config.toml
n_layer = 12
d_model = 96
n_experts = 12
experts_per_token = 1
d_expert = 192
d_shared_expert = 0
activation = "squared_relu"
moe_layers = [0, 2, 4, 6, 8, 10]
router_score = "sigmoid"
normalize_top_k = false
routed_scale = 2.0
balance_loss = 0.00352
balance_bias = false
scale_expert_input = true
init_std_router = 0.0116
lr_router = 0.00357
vocab_size = 2322
norm = "rmsnorm"
norm_eps = 1e-05
tie_embeddings = false
optimizer = "soap_variant"
lr = 0.00845
beta1 = 0.95
beta2 = 0.95
batch_tokens = [131072, 262144, 524288]
seq_len = 1024
train_tokens = 545100000
steps = 2631
dataset = "wikipedia_en"
Below are experts of layer 2 (counted from 0) of a mixture-of-experts language model. Rows are named router (the router's row for the expert), up (a neuron's input weights, with its number), down (a neuron's output weights, with its number) and show model dimensions 48-95. Each number is 500 + 40 x the weight over its row's rms, rounded and kept within 0 to 999. Numbers have three digits each.
Before each expert's rows: a language model's description of what the expert responds to. This comes from a sample of Wikipedia text that the model never trained on.

# expert 7
What it handles: Word endings and stems completing common words (sc-hed-uled, he-ight, mus-ical, beh-ind), and nouns like film, season, team.
router:527554526451467458468447511482587546493468526466535444523524450500456542505530479525493515541529519475504554484461538461418546482528537519575521
up4:509532501450527505415479484558496484523437483490542492453534433549438517566443449493499499484462559500478461449447479479455474486414557507401418
down4:497527537491547518499497505482478463479547496510453500440437494516466458436548519492522487445478539463444530457566529511567431519553452474437491
up5:555498462515519457494499439438507490422557515454537531514567476486458527500472479526415500434457526529522505437499539505472551499473517443460574
down5:487539583444508510462556493528443523488494494484449491572487513457444490482521527487481478472480538477550525487543469469526505541568439544479486
up6:459509469477475439449518477484546522523496555429521521473445468561442418547477456532467506489419417540506413520410483490503578526541497501497502
down6:463465471483511477501462509492534436489475538526507518508452408476429503473490467422518514528449450488402482540511528511441483491460513508455414
up7:565517534491554546484486531471535522504493434517487477532451535485468483453548479423474473521481556530440488512419467445399494469514567519547508
down7:485513494541472459440482489536494516500493510472476528506474494460532575463449417463459474520570422382519565540525502543519496425529473416445517
up8:491458477457599482586554470513545583490482467568534479500536503529529533478504452508527493430448433527564426460501567534513459486522509488453578
down8:450549510463494478525529567454493473480461507578524495486451513539418467491523465488493467491486514488530494552493484431566430433485463525538530
up9:508481474575465547442453502449510420511414487458459470502478397501526500560523516524501569508543576445446477560512502505497497456511513460503519
down9:434509525447456527605539514551505437480516451563552515428538593504485530511508505485534538524509472491466502548497487523486480575481515482527503
up10:508536567509494441470479463492456522461522533481460505568555456440548473565560555469543439478533505482547471492539532611589446456474486576458483
down10:471522431422469563510472522522469521572456537511486510526453549434505535521497525553495460444475529544502458522531482513460493570507522431477469
up11:525515479451530441543438493521451516512496534493533533412449438562494466532497535569464500486499494528491514533443565535508511522518510566573579
down11:542558544506487605424455418466467475542473478518521467467485495486482541498510471531446461461460503466505519452541538548500485488586491474485539
up12:519509530471512467471492486476485568428492457515522460563499422573572577568532431455507462474472548518494514536498458517422455544494570542519522
down12:534478552468574503566489634474508494600501460500525531462487479498501423488521474496454530450460454491575507484531525495507467506554437500439487
up13:509525555452556427579516566476444507433464505529519477479498411578512512497577453466511496526505496456484499504526448478470529495531521533531496
down13:451517541536495531489458556503516569499502532474461521526542515459544496467631533520489458489530527541461514459506517541508503551487460521532521
up14:553499447539480539521534481412573512459547454466533436572468546513457468522541508486473485481434509480447479482448481495466492499508480474562502
down14:499641524465488501479530423478468546577502479514560485449529448541516514492507496532513512504553404473526546514458494489502525503441503486420495
up15:530508406495537459440429472473523540461556547546512437558539569504523519446512484484443475494490490501513525478501551543505549497466469501538554
down15:554500413504502533520505564517519440457458446520578543453554523573554565542491450496513562491488499535568468543478492468520523488435490550526456
up16:507491552521540416498461424480531605476535464555508466457434486473507464472514458565475520490475480559492577437469571511493545493495468500523576
down16:420514481452502480509515522524492474514505513506475539451486500458530569469543401484532467459462482460483606531521513543471427508434556529471461
up17:461446565466512424533499447572518515509509529508527543509454479519536561500568488534595475449565498565478465499487521434524548503522482571485500
down17:462545497543442526489455564446493531541406496529529492440497546473482484567475494505504457556491480432489528535502502498437505538476475515459531
up18:534525523472563516479494472453507561485516440563564453496476563520491453448522470425485444514553590418542452498491475489549457424494525516525483
down18:497474477463481548468567520511451507559463524519532503515453485474493503477500510462487498512498515531503442438486446539564512528511500519413597
up19:525484452465522534551498508552508542531565465511477475488562585498447390493533466534394453564417478530528534498544488453504508444422479452481507
down19:454511510568477508487540529544473449576514489523499431458436436503517594531473623486512494538433484452466522471430480541530457474503545456509422
up20:518419465500423484468478454466476459487510522419486580489502550471540489480466584552465545512583531406485478523533468489525447546515578474556480
down20:466468525508564564513433505415497417483555519473463484480549427473476498483481483571500502523501517536488526412424503508571506359518439532512467
up21:509527494517479487488530460527550521495458498518509467560539526516407500466458468473546476440576443504581533461426505517508545484497451492465509
down21:559453575387458504487470481421538511475545494526518511501477492502573491566495516488479514530492503535488482571529484492477467469497528476447490
up22:540514521458496518485530495487571543549515454498530475480458528472492461569580460488538508481552523494494576467524536479511531516422538494549514
down22:430520437515492557537498545473504470510484539504462482404574415538557499490459519451487558522563472468492467446456467460547529474453485546523474
up23:544542477443455512501475530503514472490478494615471518436502479450468508560475501518528441584444543505516520498467519501464499547473463530505461
down23:481459517492589455463544508430513513538525421497471483510552482460409493503459501494496520546471493572510506495448388559480468501470530499522454
up24:563505505609467541476491463549473544463484495485520537491501441558515526455536460559491506434486519443504474483509505440506512551537539484421551
down24:518514504420522494474454465522510474429498533492499513555524461518480418574480580488544561544504479446474545455511478512546501508366513509510464
up25:504531589535469516499518524492486462488489476482519450452576484499573485444532542488531459442420514545532484539513460488521484458487499531460443
down25:520503456544539544523486563495532472574528497439525546457548511448556526473461490468463517458551440616480495475565493473525476484501532479471428
up26:555447435474457528455484480507482507465580499539469517552468500439543526546523516523477512471546470509398500540572526480517504539585624520562509
down26:530547585478570480509608447471431470475490442516555525547521512459506510462568555520494517504500508497499476437509493534517422504497505432563543
up27:475417495528533504414524476485593510524453505471509478495581422532496498464532470537479504462482479422448459426422451472480523516451534467489531
down27:566509549474524486474447486574412465434563485513562520492474588446524537503453547506469507443491518524540506501460540521548527492493484463484526
up28:543496473416479516503461496487486440495488513548464500611527490530505525474518555484592458549501497519479532474508471513497472514542547509542511
down28:485533561471430570513520540478515462454465486563458520523495478566578506541527423518457514500502545519479493467503498522395494532477427432518548
up29:562504540489560534510449466518468519558571433522565490494532508509474449546542503510511468453429537458426491514565481461475488505512493533566534
down29:477475477551530502459478547560413521477472533537450475557491440488488573457460551526523466426535580469452503454520471502463509514565485480463450
up30:512508518535521499529518532535534543466481504453467515449415447501490506437511507529472518475481577536476559510438501557507509533468494499515512
down30:437489496542481511543441566503509596456471512515482505569537505468558478524416551517495498548530474456481431506525481493497477587488528480504490
up31:524420563513448493516468500464467486502469479548502518573446470480589534544510521467506488434535556460511482557482536466494552430512574496534554
down31:510550414518500516460471507512452538540482514532493489504511454495328422442554524515508525520484491554556518478481432521488511529431439475513452
up32:477475586471503448469491454548588466441512503521510501490604506510458520526489503539468485507518458542511412500480601485461527502533492499478567
down32:540530520485485521606553561439511582480487525440497524523525493479524606511508466476472491480450466485495491467551447494552499527514503501505492
up33:523486517464489513433467565474528545536504498569465533483514459462463476465447490504530531541565487415528506500467438506457469455500505545572506
down33:491561511489513567527544522535482488483520475436501503494507465494498432430421467499467511494499602502494433421528536470469469500554544447536521
up34:563552482543434515499463521548536561402447469455519547518458511505536477459431517522518480531455478512484497488453566524540437441474554522499527
down34:476505502473473529582455476528519480424466544476549483532479503447459417575618495519484562495499511504504403471501489459468532540480494474466490
up35:494407481429459545505419488495508510555535509499456480486495519546580457490503496528453506442594564593411490504475513488480545547481519587492524
down35:470550538575488490527459557598464544548522473462489466519563495453539548554489450422508490576464421482560457505510461562468447483482539418454489
up36:482552481443429473556517522379543471543545463488532497524505535481511473540614494506518534503500538470443547547491476459549485496462509509486500
down36:408493555473489521491499447510478524564486581458485537477460490472483556473540488511499539499579485501559441481488517465506514507490541473576494
up37:572536458487547550551451373536464496502519532436491512470504440495471530476497440495434453523473494470482495501504439476472478484527494533531538
down37:515450527532432524466561570491515531546523401464594547457493566478558503534507505497519530527556504456494450500485505542451570544521520425480502
up38:506524496491502520525516410458498513470480448427600468605432507479495534482534480546462457504507560502480500471461508460477598446494602543524542
down38:459433597471549464582496552514456494533468521495507533462436572516508466520480479527497489428485471430567419485476484584533514491473441550496504
up39:460540385498471437502488427494504490509492484366459513461411530532503494534449451504533522493508475486573533512501458473540509563475513485512459
down39:566615452470468528505439622506485474468480524416483467472431423481496534479522451460509491442436469518553466533471474538450430458471456488495494
up40:521539510490506487479453456528508506512498519529506512506501428527456505489477532501462478522465476425530479570480470469432518488592583547529413
down40:453483534552579418580578507550525554522501483521511471442449567432545424524584494515512530440462553446500510509465499470431536578470568555471451
up41:550419485512503544462448431450498537433443443554519504567495542496533466521463551502469457536495518464590431504464535489533483458454520548507505
down41:504498514472509469467476490579466447506499529463508534519487536495517481474522534499533570504481498472571498549556467457481462452479535542467442
up42:539552533475478538425481470473460462481493476479514444583488454526592407523474440483527423459502540489539460508481544491510498476478537535550461
down42:460547516496472532542491558464512496558494516535460527451517437463511421456483531534467499434499507505525517456467493519514483491519529573473558
up43:619493572483502420483478470421513582491535469533593492531555508466508490520502467460464463472490530510546452495466530482492493483528460561555501
down43:426509443466523480491596518539486525392499404452555525519459494522566528515448516528518510502507496506534504524455558514448503542509526503492488
up44:435436524459504447525435486514576493479521468500451494474531559449529551522532460514539458477569545570547496503531504441486517496576491432493444
down44:503507560509528473517482504519449562534456507478454476505484489403494522559626460513461516580514522496507519453503477551553515529462522479446476
up45:492443513533443414512462518532441572443502451523526524466508511448496470528457471484465475497446503458520499543556553458482580530452544496461466
down45:438569548466436512506458502563425464516456503478498446473370477515492505425469576452457482498530526495494539473546553517533454496501468488452544
up46:566483499505478474435484517448529511430462458553533512499514501535515462498517477457535557443564509487579440525457442449482528450536524573501490
down46:501464528532491493502487520499511558514407526498493503548483481475536538476408580465522521517524455545426469506508435534514543512433449524449488
up47:513455478486495467621442555526516498458493450499583451457426490456467423539539517455498576444512511458456546440495526536522508432539493535492485
down47:506526494441546446487521427502530520526503546510476499539497434441521443508562444550564547537580510480470518426529537471485437539503444506504491
up48:578495481476545536433467475461430513528495573571495541577495493511528531436524472449431491531479476513492511504534479461503468545521454549560544
down48:510512529489423519557568528540518548482513480516469501435493510511467495554606479518537465445543555464469532496542525499523498537496499527434535
up49:523581546429454561496499574482526505470467452480468478445506454550492513471605468478574528461486529554526555478465420554488573494483525548494532
down49:511492446542581445607527432540450509524482527526506530487493520498485519562444492555468525434505504505491440477534573521478522539437445491563536
up50:570475522458525453432479462488566493427466509535542467523487456508485542506487480403513503539530535471531439559477482470442490464557571579508465
down50:438496486468445473527463498532420469493530564506549483538500477475569517495471541564568484492446452488423490471513487501513547434509551457622528
up51:573476422471475559510430495501503515525555476471534449505517499544513455479538509520470536477460523557494483513445479396543551470458469532487506
down51:446580540541506485562564553487465476481532502519530434565493395443451487475467533510535502486533478489400481473527476508528568480511448528515486
up52:538525467509526519464464488506494545539508532553505447487484559509410501443555445556470504504415510564487546452413547486523482507501494522546436
down52:457497523497472504483506559532454487446571518541490562453520498488526479479562509418540475509466474536544548530575445516483481457549449504422507
up53:512484485454542494507501444474549475471512526585434479500602580513477430527504524522501424486459538516538517544461527449493544548541512503512540
down53:458499466466543483518459520451564463466464486545504465527564514459487570524478472444458509499562523485441411422482460584484459585459504475509508
up54:451488512558478401465474515428525536494584452509508497432533502490501519552499515478469511474548518507537441470475486422459481519524559558587421
down54:518529610544457528513498500511441496508502433512520547473452503477543564522556578510532532529451574486440490524509520534489460515561432473512480
up55:518512499493506481484489489519498566442560466538481522537520504550477492518541517521538441512446459427486523533452519489519515463455531546517518
down55:459464549517471594529506530526495549449499536456535442434477513521482492518529503515463517463522505504562538480547476513553473500542450477574607
up56:520514460499545468549504507468482584476512496460572479513505521474492509507468466490436525475447516532480466465535506579477478453529520554536536
down56:476493494476449511458586473541500406518563531600426486494471537515526482543527526510518467443458429511526598525519491542599493494566445523505526
up57:476448513475497511504554529481535527543430490476498471510504500569490597556467535453505607494570540484519570570477449467480501560538517516452418
down57:453590471448515533500511501551447449555521542517508557525453518518426504543551493519442438526501493526551506464584425497547495488511441498442510
up58:479548517515508568554494568483503488426502471432521542508504477554476471510589450484501533497479556531457518450539506469458555540482509536578528
down58:467472544528510484514477581581418505538501531534489508476467511493462501456522450503446516551512537637462417454425493481496472496452491485503506
up59:560417508520524543426465476541418485460431546508506483482507488521551460527480515536505531503483403513437474526527498524451483504468547541498532
down59:553419524461420458479485430499509498530590544521504494579508492505499508598416581489436505536463451456476504498396508563508487495497477482514517
up60:555545439480451483475455450480516549488406466513539489525592563514576518537494538512497497470435463496466524599561492497471492541514576450497564
down60:469486547548517461476543512518493513585519531552407506517505591503471507562494473426528433480560586494488529523479539544529535538487451483465499
up61:557518467520540512525503521576575501511467542564464457534500541510518499462471510492435498502466510469449522542516446523521496557383502547519528
down61:521473554478445471526470459459429542571452457436468518484443362482471539528512514478511523488522512459526527503398539486501494482552549439482491
up62:466545547484432501476467545452431555495464590578521464508512496464511484535605455484488576444460589577532541562495474466497535430449470516474530
down62:521477508533459557504473482576454509482535465461444502487451502530509485425524513584556468529504580537495622510473489544517438552417499478515502
up63:534491516490468484506578461459481518471508536517522445525434467448533469530505518502505557523512508539537586516503434520526500496518512426514503
down63:558411473497534490522529535511499515558538510514408441541514482540506478547456511485494487497582472443462436471503491467500465522530456452494498
up64:560485528446510484490574478430486501429471462526461487509451468487491519596550484475546545428530549526518476549545542428484544460432540600536484
down64:433387469542514476468466454554495466537468469532550463480472474485466583526484517522541486474477539509423511489568512501517459534474456532517526
up65:460462557508447519537508511482534544485477536435469501541453448466443492487542550588484514503531579503537480499530463484516576466498536572556528
down65:540566524629463505465509442527498479550486466535510514466476538470595559511464458426484458503474475487475506475511502551456480487528451414443551
up66:443585530460546515442474491451471467504499459534540516480488512531430434483466497546451410436499422487588536510521549466426475590509498513520519
down66:497537512501416583453435509553496565507522511482487495503508490477403564478542474557494483427554519437460545508433505444435523488542429481473547
up67:521533520537543546552450524387515533396487467502574469539489531515488474425490528457475510450571424487437541513498422566438494603449480536550493
down67:535512510541527530472452459568480460513434542588419501507458496562501446460488481467515512514453561400542464534510515469560495455544510479477477
up68:524464460493538447537511457496506535424556484520436499455469533542530528450519491548536494519519477475452519490446545541459429584510468562509471
down68:477500628547452528541465529571511498567545538498552465445533440539484479518459536536541526498528514454489513590500504511523514477510480485474523
up69:492548482504484519449472476531531594504529507430488527493476521511441439443485482513453437550506508494496510543509541434503499484565475455505455
down69:558487489510535524567512493602545377489493505482527502508467525482495460493535525428546566432472570497508483514488574515510506491536491538507576
up70:526512455464511483519473503490520467490564497509491451499562444516493505458454541509528531495534589568569565499558541449592528498461503557506474
down70:498455538467500467593435505540429488543510496428543477531435484480510529541544458584500497496536497517574546476552542484540491475534528502503578
up71:513496561504466465473483537512455508513508483502627526479562460525459522489501580476490512477481567477508543467544530461442542460450482485456504
down71:520492428559519496496439573482473432432419511461476556428525490468532487485478538560423541478518505547486499528520517504486482462419526549447526
up72:484487455549473434509476454497584481550430494447450422530456536565508566478483590570493524505497593485546486477534495479506555495518537554529427
down72:497498484460492582473548532517434462446492531505509512503504376523514453466598437548530487445506459433458544485542525505525454531546442446479554
up73:601503484512511424529428528488528588417529485540475526529507531476507521453543493473511492434479515550530517558527502499470458533527526449536554
down73:482487458466504514472528515544560440520514519460491500517469482537509445526501568464527592521486457454472495530462495587475436519494539474486576
up74:505430507485455476457486473605564475431469519467449535495450477531439545494469518565554501542515560482481526532543487513501495506533495529473505
down74:478496479556498570462537451475494491487455569537450444513535469456511481423594541522538482432483439515472572488546512517541485498472530572471504
up75:495476461540553524494486490469485510403544524527529545436505538526429484547532448522587498501516541521493523518447493461555483424499545514461587
down75:462538536464409488498430416494491536553525489477488474502493484492524553551536518543483506519431473427520461390454542487503514541465405478460477
up76:512467500458483569529526488491513548527516578532553471480528472470472487456527522444518514510476470459528499519407471550581517501448523513540465
down76:485556504514485542499509437525513442503538483378511598499526583518481495452537514547484472507468515503488523557469520493508440492487495496531549
up77:511508505545527464509484540522437472500540419488541514496416501578477538508468505440484533550489511422542520503450510472490514492614591407512482
down77:467454580451505489509538517521505464505487508456474487480407442506503564408559456472510432562492492495508523450542501512484477404454542496510475
up78:530603466547538458448571513481502444479492455518440498573447558581482489562549502510538499478538478505499504513411469505487480489431512522497532
down78:473477504444509542511450548543446518482486497475565541469490514472479469454506463491481538474459492424476531511609586496464505552401502479480504
up79:560534515510443491558501540474463549407543493488534454473462447437563501523531445485488530499538562508510531570499516432470524476540561555482488
down79:556489509504514493513434618451486504514495525465489487496532453543488495550485494579525527601587510464571455539488530495509496420549483492504458
up80:577510382547487440484450498500495514465527504555470449511491430460492481460473538489493514561500490471463527511498508452548539497460463543465521
down80:489468535476491481591503441551513526505485516529498472476540512594514592472572413514507552457445482445486562467544516475468464574535539495510480
up81:463474488479518513458422411511494434512521434522501499550480522440419460455523493523537444488548524527467441493486455503456442547416533436544490
down81:491532482564413493468527574571486537521503539500495478477462524490493516496496503488479501465521453452543518450450463460452548454514478456474542
up82:584517559501455573539481469509481472516507492559457443449555466520452495474479470514468513480439548507485514534489459476477505492555476487514497
down82:452509504527494544502462504494494517577506583514488523522513511444484440508527536498450524527540402471467510487528560473465513559497469491533513
up83:482550516504497518500596477528455481468524581464436468463437575511489485511559493575552541435492461497489409492511486498481521497521530585485483
down83:554501509496474487501521420459505514489502485532475416518529469444586563574473450531448567485515546470476501464453503494428460480493497426419548
up84:454511593463505479465440529497513417422472492480513523469538447515463490482429490501506451476568474563551483508542457470489507438506522562502449
down84:475490456426448520494509512503446502520503522464494551490518546467519477486476464535477380419544514536555502474523528483507477504528500426386543
up85:456540519505501591528425458475440518503478513482520517511483547520477495499506456456490502486394477574500475509503520507472457526461534476490520
down85:466441464457489490458505414435596532498521455482557478501482476496470532509506559578461569498468478490451445534501562536445519503491500500523518
up86:458468510496439540497460516448538443504488511483452491575588477472485491462514460430437461440589559527540496524465451472478575567495544475510487
down86:549539514494500506524482484518487555514520497531496499554450495528481514507504542523606525512559519533554452473535406521411464482507488543518542
up87:540573463576482471505448504473516523554495522480513466524460537494522470456584553522567565422525474504494513516451491460486560478566481495492575
down87:474471410570456524536554544559460535519473551476500510517483541487460473456541465459458505592524458498522491453524518481527557464533558499458522
up88:465518515526511482456520465535476568457472491509523489535422562440464483488539417555503508456461523572524527529463514437463497509506518478512500
down88:430432480480460496491467502435446460481466454500476475457512450505571496534454538452521559537517483477524414536491501554471535532524463543432568
up89:430532535526464512440482535486470496441450523506510518505553531496476465481478508491552530444467465542502442477492515480504452531397585535553553
down89:465510483511519524502551489518565515593525558483495519503472556489518512522548511434518431555516461440548548478484535533422431471538460528490466
up90:514531525480489479479524525525513526437496537513552500442511486500536530528554434513498437523462458483447497566521574442523575533484482513573470
down90:527551482558460497434439510512431495544550489514406479505504435512466472499476470513445504469512587512461485479559554464509481509508493457448526
up91:562575406504513462435532442592487512531552472554482475482495444520477553504477538553474505470560498486494514459440520463421575500515539551487548
down91:452421472511484578517504526519480453489486518471497477549545542544549495493497456519491522577469562576481504451563470450494483551456497508521506
up92:559490446476456493495515528547498496485541483486475547510411465460503524453510457506468527497496455474484548560424545471464481462526532575560471
down92:473509478515537474499449479512482450561497514553491485557517411478543563628528442490494566480552517483485475480459478527516547483521497564508560
up93:511456498488524457477466482499542533531477584515525504529541493473454551588492499483504507501474540498587480548466530542405517516553502453507603
down93:541546501490532650521460551562444452494522495526428492478471475522423530453534505506491467492486470438512481532536485448541513420518462482496467
up94:478550496536523494422458455475566515442509453512499498451489453490489484419502439417500508494446573491493487542574528484526467413512590548501513
down94:495446491573541551542475555465496545548508513459449550504482501399514521483509424469456473497489527490493550475483453494477530542545408490488511
up95:464493511477504461482510438496554475496410559469524460505446466481516523528431471507486572497546530520568485483422483486501521506496530550539473
down95:473488486540498523498473597546443503490462454513465561431513515554560440540482495444495451461482421437360503470545477547556565470545521455505479
up96:494533549515476431508526510513537480481438491562467502490525407522456559504457481451540530517557568477545493497472524465567565450491506536482525
down96:516544424478444531481592524530477557546498549460462474517546506441449502484518574513522485472548551414538505452497485506513564511535462495532519
up97:429508538464420513527511493477526487552494539505482496522572529549521503514481464419474484559512523523549497537535524452471560491550513498485566
down97:515495415462532472454515445524467533493499521496508486496449441402492490497596535539465555529522464420478506491495462483517494474410484455473431
up98:578462408569549512499507499535494584499483467518501495493448447467525529456457466481443462489500456468485491548472500487443445483465527521513480
down98:553439517397484547443478493402490482581497494525536574503422483498438475474442497525504451522539461548525471392484521527491457484495497489490493
up99:578553524446524507536516513487502481488531424468583485490501413529528484591493496523577470507463473548462425550467512505469524457514533578520504
down99:523548508517506469474486509524503477441543530538509606481477520488440449537492483527521546497482481436461482454495471578478492520481505429527432
up100:494498497525525490517562491424441495509541499503549509489409507436427532509494517452510435576480524504476529473540558466546582549500552546569473
down100:446524503510478534566504554581484462475455521514496465470556498496448501483523511544508489552492485532459529501482466425565481502454520486458497
up101:537533508477509540419436439439527515529472438472452515515464523562526509494477502412462469519481475548470429581519498499501535480473551509524521
down101:497512525516485551551504494583512453475531577547451457448436497505455479410518478447521474456523436495487486530528502524508480505486529564520481
up102:522488463492561529465416452495507538482544595537437564437542512514451509446575491549468442457435479580455551523426530560535504557502542517510533
down102:476506521545475445535516465543554437515500390501548443485489460457547501541496560500445552591570471432422504505462564524520520473572474480477495
up103:455477480549450406524432512446522504476491393547433508466501560509524501558507433396588468553490547533544474592475551448502519501569497441524427
down103:540533508436456517579464551491490560470549506482558465528570457515487536570528519505469550503514486469530507456441523523494471496540463470527577
up104:493520477511455470477455504497519517514422487417558497507471422472554479480587504505496537424423598555534454490481534489472498564485509514505453
down104:485552529515472504547501520488466533474510569476526506500499497495527457587452511515493556527540455444406477447456540463539477502465476492506498
up105:520528494556472480562512507510522566625484500552526485489540501474431509546536537502528486426507539541538496492488423510517558520475504517509517
down105:476488469491427529539500472537515513503446534468519444555513496460587510551459467495557547583442498544501544494501542511580502509482482440523535
up106:533469503385518460424472460521534519437498481552492442483424458560518544524582469526517509448524549482551393561516497501459508507494512558574509
down106:502550381516442438523476537512480491505469530484486512471487512437531477494508558507447465483456425488553517461525486468504454472503355513518489
up107:573578511555562525474504538506531472562497467532540472539481566472526494499457522452460545547510533448522510525470454439488488528500506486411509
down107:490516482471437494567491519546454547507484525568505516504569461454473460502513524535497443436506532520539412469455510514457488539545491507596564
up108:554539536418559497550482487490498502515529525499482463417456613483482500468518509520499532472496447461474553524482478551498569596510513527510499
down108:477494470476491487426549541478466431470486568455512446499582442516497434530496570560462499507396501501459487499464522488526442491478498450545499
up109:606524499531512533455505493424455507471449478514484522576467455522518490528531484514525450480470515472526550506501490543457472437468520471491433
down109:451502456470507474519473576519469441487511581484572421479536430534461522476514518569522535441514443451419506492452472509521501462502459503528504
up110:518503430436493490494440451481526502529460500439453458438501461528540494525476514459431467545446484503487467543496591527475517463537512471576531
down110:540570508495448523492521481509487450503534477498518486563537456428482447508542497567488489529557539487465506549437539555496510525507514505515553
up111:441521482486551566401558507472491474534496522539517444553479511467510537513571477394499529550540542475523541439466453461459534511508503516498511
down111:557512503498458540590448506519437505523531484489489505509525596516545514445423409524466475553535496595474508458530399478533473427509452494526465
up112:455555467482494467534516418478507544449501493416560519603537505427514497496494483539531433477503494555535388443438490482485527399445511472452508
down112:527481494533475450551512471569478521510500501500414453527510490520486420553515495577486564480535491497473464527504484540466446531472403438548557
up113:514506475490441534471457536516494499510470488558487503465446568546489530497527526499495449500445481503517510608529445508402539512476548538498531
down113:475523530515453581481499531489519497488580514467481557536552427474454529467563495540544485504517504559465486487451508467447476535511494493494414
up114:541518494506511456544504516493503559489530419523522538523579563539494450536396498496492462501473502525488507505537548408505501486489539493537522
down114:507515503492442494465450488441496464505472507508427439454465522586547402480490523533565486554460490508460527489474527498459427535424501407502519
up115:496474565501530410533568490510564487499530504467482436529522460508445444502491515540548559460572571432526529528547491545494540440560434571522486
down115:453515486413515490576467496501490546513505441534547410475505497560493504464506512515492560546422446503465413439526549542499488553446517529475458
up116:513445504543478465556472492569458516471524523494506437482464459512481515440473518429611544439487505425520515500464508578480474547514471531497543
down116:568562493451489481484563485493590494547526496515501523540561519529465522573537498505531513415538577497506418474470480446564553525482535449502509
up117:458514525376525562471458507444454499496562464523559474466528554489523458420590533503528437538508537512543530536469515468445532540460502537556430
down117:551451486602501466494491486554515491544456604480512451531584525477432513517485515598479502501538442519406472547409511446522434449486483510472511
up118:502534489473532505392556516495464537490512527539539524514522550590489542551491482509444520444471467542559516498492534453491511485531614506470526
down118:458430545455497548451454496471521533552485495497498552425487512501495487467579482469499439555400526508538536528547437544416484552483464536548443
up119:485472472478491495517469483522515510591589529496495454518519498498544594455507529552432486492472493445467461559538514510436515531472524501535568
down119:451478517489453505508473581549440489526462491498530506568514435505472415472566543486508514547463533519487458508468482506454556484496454463572554
up120:549506568477483476514484535461479515448515484523526494458510455469447517527555497478514529521485490468429506465543452538407502424458547540547487
down120:557445464499454444525487519553449503515501479516527486511495548471494497606540502525493588494556509557556506537515481419514450523519401544521504
up121:508559541479479474639527523450460553460537510481547518488475432478439489523544499469474556495549512464540511450516417501477570538521524557497509
down121:497521497559567537441529543507508471476522481518424504555490530515579478537419464474511506466532506616531517525477532517484462493450512488443506
up122:542463525508502531515502502552435504524523470549554497440436482556506444478516502444534440493462414404495489504438470470456541468584576507529467
down122:432514492498461549466508551543442496506473527549445505461495518526466514402500529528468481477564459515517545520515480530485504537524400517456500
up123:534518574553528479486502454453547504465486492519557541503510495440437454489546506442515492480474513574510458474515488501488510517440508500584442
down123:410521480495479461511556550519506513527521605487547499518511519451517459476498477513478460524447469484507562448505488483539489511478504487579449
up124:488455521537512485537385468459502532481503520475502504413519490512407487497517482539521470441418444475501565543570520541460562500501520504526488
down124:520541552489529541456493501479460480473482548411477548477489517491498528439491447458458463547505479493591542446439477502549482528425485425443499
up125:478456478553507496459523552515582449461459471496484444542503456470491466473507498465582583509519533375548479534417499503508487478514523460500460
down125:504444558488486496506567510554512437530542467514573476482502562452468521505555521458495485445504447508514557487543444517501448433457549571510425
up126:433522571477489511450458489545523435534474496519497564515549520504479511529492497468497494485599523567561485600545509508502510490482542448528447
down126:445522454505374507479567565525433459474526519517439455494481571482533556463490471550465440451497505505506520477506501483475448472459418524439535
up127:521503474491545466453499554521438526441509423474498498532487481431576558477461487408488543510489472454440511437484504569476470451489515540491491
down127:418529523457530532543464490481523390471490464514522520463547543492452552556555517477473488487507514483599523493465491494610515511516510443478524
up128:508534466518490411454523472461490500461559462472538525551486494491549427500558484469443479528508522453576492529541480500457560467521543603517446
down128:537478518495477481523506506531499471462450503503564519484517526528566523444499523512465504515469537560503485471528468431436496507598548550467523
up129:520454456568497541461459449487597419491417579526483457470470469525472571495553499481519501485462505526523491530447506494499542541452536514568553
down129:453548523512553464569516517506451577511495500503523526421446529547464459504561538452475507540499477520574517501549535507547488445499533515514506
up130:594571506496536524476530462501534530485436527484585521484532497490482449500508486448441449531438547479585538448434535480555471484571531466482539
down130:469525508504544504494555573506421514505553427509523542433501536493608541460523472476509546549541496453523537528500516537461456532525455483527532
up131:471477458529470495602551571445480463487500496537455518575522430526534494486503486458479510536472550493559483490442475448482481535560575491541534
down131:491584573431456521486524536542553513528537532466486463535513502470515483565461460536495508444525471490492517371540537532542442582566527476557502
up132:490559558483411607518448461470457581502505560493506424517480489553596519478512497490516505520516547475465484456475503519481561435467463525469510
down132:500551415534528427498527524536610497448491463544510517438493505513476428566506507485432514469525539488507458483519445501567444548544502512486492
up133:565559511489471595536496534451569497462386479451491490519482487498532452528502555516506551495550533449514512517529496509501497471455600487444489
down133:484501509508506486464524481530455559505531485463569505490561505514473479457543478398483531508512464496592470459500476498581559546499495495484502